Experts of a small language model: width 224, 2 picks a token.
Below are experts of layer 6 (counted from 0) of a mixture-of-experts language model. Rows are named router (the router's row for the expert), gate (a neuron's input weights, with its number), up (a neuron's input weights, with its number), down (a neuron's output weights, with its number) and show model dimensions 0-111. Each number is 128 + 32 x the weight over its row's rms, rounded and kept within 0 to 255. Numbers have three digits each.
After each expert's rows: "gets" lists some tokens that make up at least twice as much of what it gets as of all text; "comes before" lists some tokens at least twice as common just after its tokens as in all text. This comes from a sample of Wikipedia text that the model never trained on. Tokens count by the router's weight.

# expert 38
router:096119073104107119027084202104148095114146121125121092166137104117094057153171125157147074153080086177094089153124123070175082111145140165131115182071118117164196101107100089178188052140161138182207127116112076133161103170155100091114061127127118152101166103139117122128160145160148127120147109141080110101080108074124112118126101079099
gate0:130098118072118134164134125124186130114159112178131203142143058136194156135086145131119081137118111161118148160092174171116125201151088140110187122153127135133128124145154114116120179148144153104147122148163109138138082175128116099103120184089098151146188074129107119109102149142095135056120183117097178123093097168176166151156078153113
up0:122094136203140124125116097140087106154085115154119101141078117082153135169143149164111175120122099130181119128138143077109068140088176134103118138176074122150139138114173147171170162170151111130111139110145097108095084188040107091176071089180148112110073166136151119091116098131095147137102078150173091171134109104176170130119146125165
down0:124125079155127078150068124081126070101128127152081095147158134085112130134125114163190098054137104148143123067101088139189172152108134152188097091114149075168108053156128119106078215124130194144152070146110147107103139045141083163129154139129103152075131082113105180110143173138143064156128086193149174124114125122140170158120113143111
gets: " |", ";", "|", "%", "}", "|---|---|---|---"
comes before: "\n", " |", " %", " Candidate", " Team", " Set"

# expert 28
router:116132112151097092123123125139123167088103104085157109187128090146089143199117129104112071101138160157127103117139123104126121092088160133176096173110134104126138119065117124180152153139120159124137144086119090167092124171135105098173073092134078119151140074177105092095214175109186104142122182208136124077063115064108123113205136050111
gate0:209150182125155073103104176110146117141146114104086145077124140118124121096164098092075169141129082121103141138123128125193102100090142149132150110075109146148183119127104169109175190097098132110165091089177131070113157122159115122140092098119144099173088085159087115121099109054159113118156067106088104196109186044129164173153138103166
up0:125135105135158206164152173133080170128104149061163089168129084106116089124116146145156105099122110102154118123112130150106126190200154084117103142088113130166131120066132113120101194090157108066092147152136167168145123100161174124177087163143092162100172185084141105129161151190127103094050100139201182118122079138141101083177119133145
down0:108189053178179180078132104071134104139105161077120146103183107088174140089103151203136153144108135138177102131101083166107159078111118098123055064122172097140135073131123097169153165114136156105119166096124118088106114191103123131110218142163161168045107093127182195113090121133124117096210142148149092098134104106083146177134110161096
gets: ")", "\n", " |", "%", "}", "W"
comes before: "\n", " |", "-", " (", ";", " –"

# expert 27
router:142092120101086163102172129128139131165124070082095102133163080097163116139131139128129148111121160110083084112152137107125104164120178185123164136146138189139170121210116118163126121091128143161114143112139106112108095178075135131126106117105099109144094225127185128136141166091164149068130125139165102058070119165124091081124132079183
gate0:147137150141151164232091126055091139147102096114090131158132124129132060097115115151113127169171127064115082119140119151175174128146139158142187105118175171131133087142113099128130099046080103111112121105106160124118118191122139171159071113119105149136061115109058122194227105129124178146119160105115130174161102062107138115168139121125
up0:135159105139105111093110143160130119078170165112131047148153103123127100080124125112125128168086131132166163121110130105183071147097108122135192172113092119093130156102122140148123163135149192191136106156101121111101130153134168128107100137195139079138127187130088117135152186073172112117129119136136173139162132181139096139132119118135
down0:122107152107196095080143130103164083139137132111113135091112119091102134168136095176143114130158149081131163075172154078124171068092119100061164096134106140119098123168038134160111113123066092133148144128076157075132150123173144065200125128155136163114105083135135071126161154094094163122135091148144162139136108153133201120079132188130
gets: "\n", ".", "==", " =", ").", " =="
comes before: "\n", "-", "|", "==", "The", "In"

# expert 47
router:087107122119148168086176166161138052063106090127120141198175104133139092141099113156059126126133119199066135200108112172056172143124128128129071113138159113131128141148152131101146126166097151142146100137074059155149134089186142145126111126116179080163080141121173131117171146099180113150173139165146160109102134091166115103079086125099
gate0:111081155140092121082115131149132115110159145134139099156140112091160146147121178113130123166121143112093151191155130146133162122112075120132138102145144094093106204150147161119062150121156123112153077088094121172074109105123093137136115131088129063137129197090144095133150124107143120110139143142160149162185078108151156082082120050131
up0:137075127154191119060144121164080188084144136166139085152144098151155132092093139120142144115100140102144192142088146169082170169137143134100139102191147134173108089064158153173127140111165118167072126133113114214074151113172167110134152154107110115113107148149138166109174115094091122166166112140149144214164118172111098136083152109085
down0:142127146149144160145111213122080158150109140131123148112180146133155142132161112098096177130161103097110152140103135085122076108093121109171059107110153094105152117179104085108120097074120152124173068153105147078148091141098191146114135129186095196072139098059120139127075124117129087121169145105081109159161155121152098120097141200206
gets: "0", "5", "4", "8", "1", "6"
comes before: ")", " |", ",", "–", "0", "."

# expert 31
router:212166135131120109160073109154111139080133134160101090179105125130147113133145127102135134122138104137135099064113112131131123125107121135098185169118139155132157094138130104105125101096118086150088109084136105137155116126122154148155107103142127145126110142126119108065174108139165117150148094143141192142085095121135144130093169073137
gate0:190199079142171073161168103182109118154080048142139162107146116100156120141130131066111164129170158162156148197143130169161081114106104105095101054124080185157095095141079182069158117137095144086114099097182142146116144138140140139144134123119112147121135132074123170094130129145067153124128121096094107131166106085172141075204145149172
up0:087127162128128163124169182086085084122133169112102159109077091142139100188111162134079148172107116110108148121098163101084101142109133102167115151156172099118179133085127080155155168111106106162156086176143087120102104105065129130113091149124131096115150138143133145106123118152180133094113070130169158127133158094126153099082090121138
down0:137109063172111134086163110110140104125139127088079135195155086136089060122129133117134149121102129125174170064151084165106160154123089103125079127127145088093197087074163138155149165089133098146093061068170151183161142129109054069122163135150091216084166156143113125089117154138160136143134112116150164091129134134170115134188115182155
gets: ".", "0", "2", "1", " el", "5"
comes before: " |", "0", "5", "8", "6", "7"

# expert 0
router:117100109148165137145126123143065055110129143102122121150113152182111126145122178187147083117150136176084092169103119080150130123086058195174120136115176129171139130083104130152147108131184118074103172133144110149120096162105135086099091160125098125178094148114184096138105128136119105142123138111175108155079078127063061152145122143151
gate1:118183157104075130120088093183148150110136110107150175110114175167096198171192122132153128143166109122140120144115110105138133101099087160114144124145134144152153171107158164100117100091075060173084095106120149186132154130159152117109059186171166143151170104139080109108136054114164183167113118128145138109162109124163087160153152113130
up1:129088075166120133132088082110144072159118131157086106139140060176141127144113106161215121108135124162155123107152147180110130116153138126115132144131108074087070075080111203085184115093108106188110119119088184156123161151090147073145102100113174112126062147139159120180097197145148117081146078078142168171133112142172104113150140122109
down1:133112137111138117143080141115147177107104136155142085149148183150085074095130144107036136158132126144115157119147098147123074157128153124146133128074164141110096149110127115122141181108137127077142164123114213084122149087135156169122141106152108140132088116094119175166151133157133135103138130184149028096171151175105094133118135163095
gets: "1", "2", "3", "4", "5", "6"
comes before: "9", "0", "8", "5", " |", "3"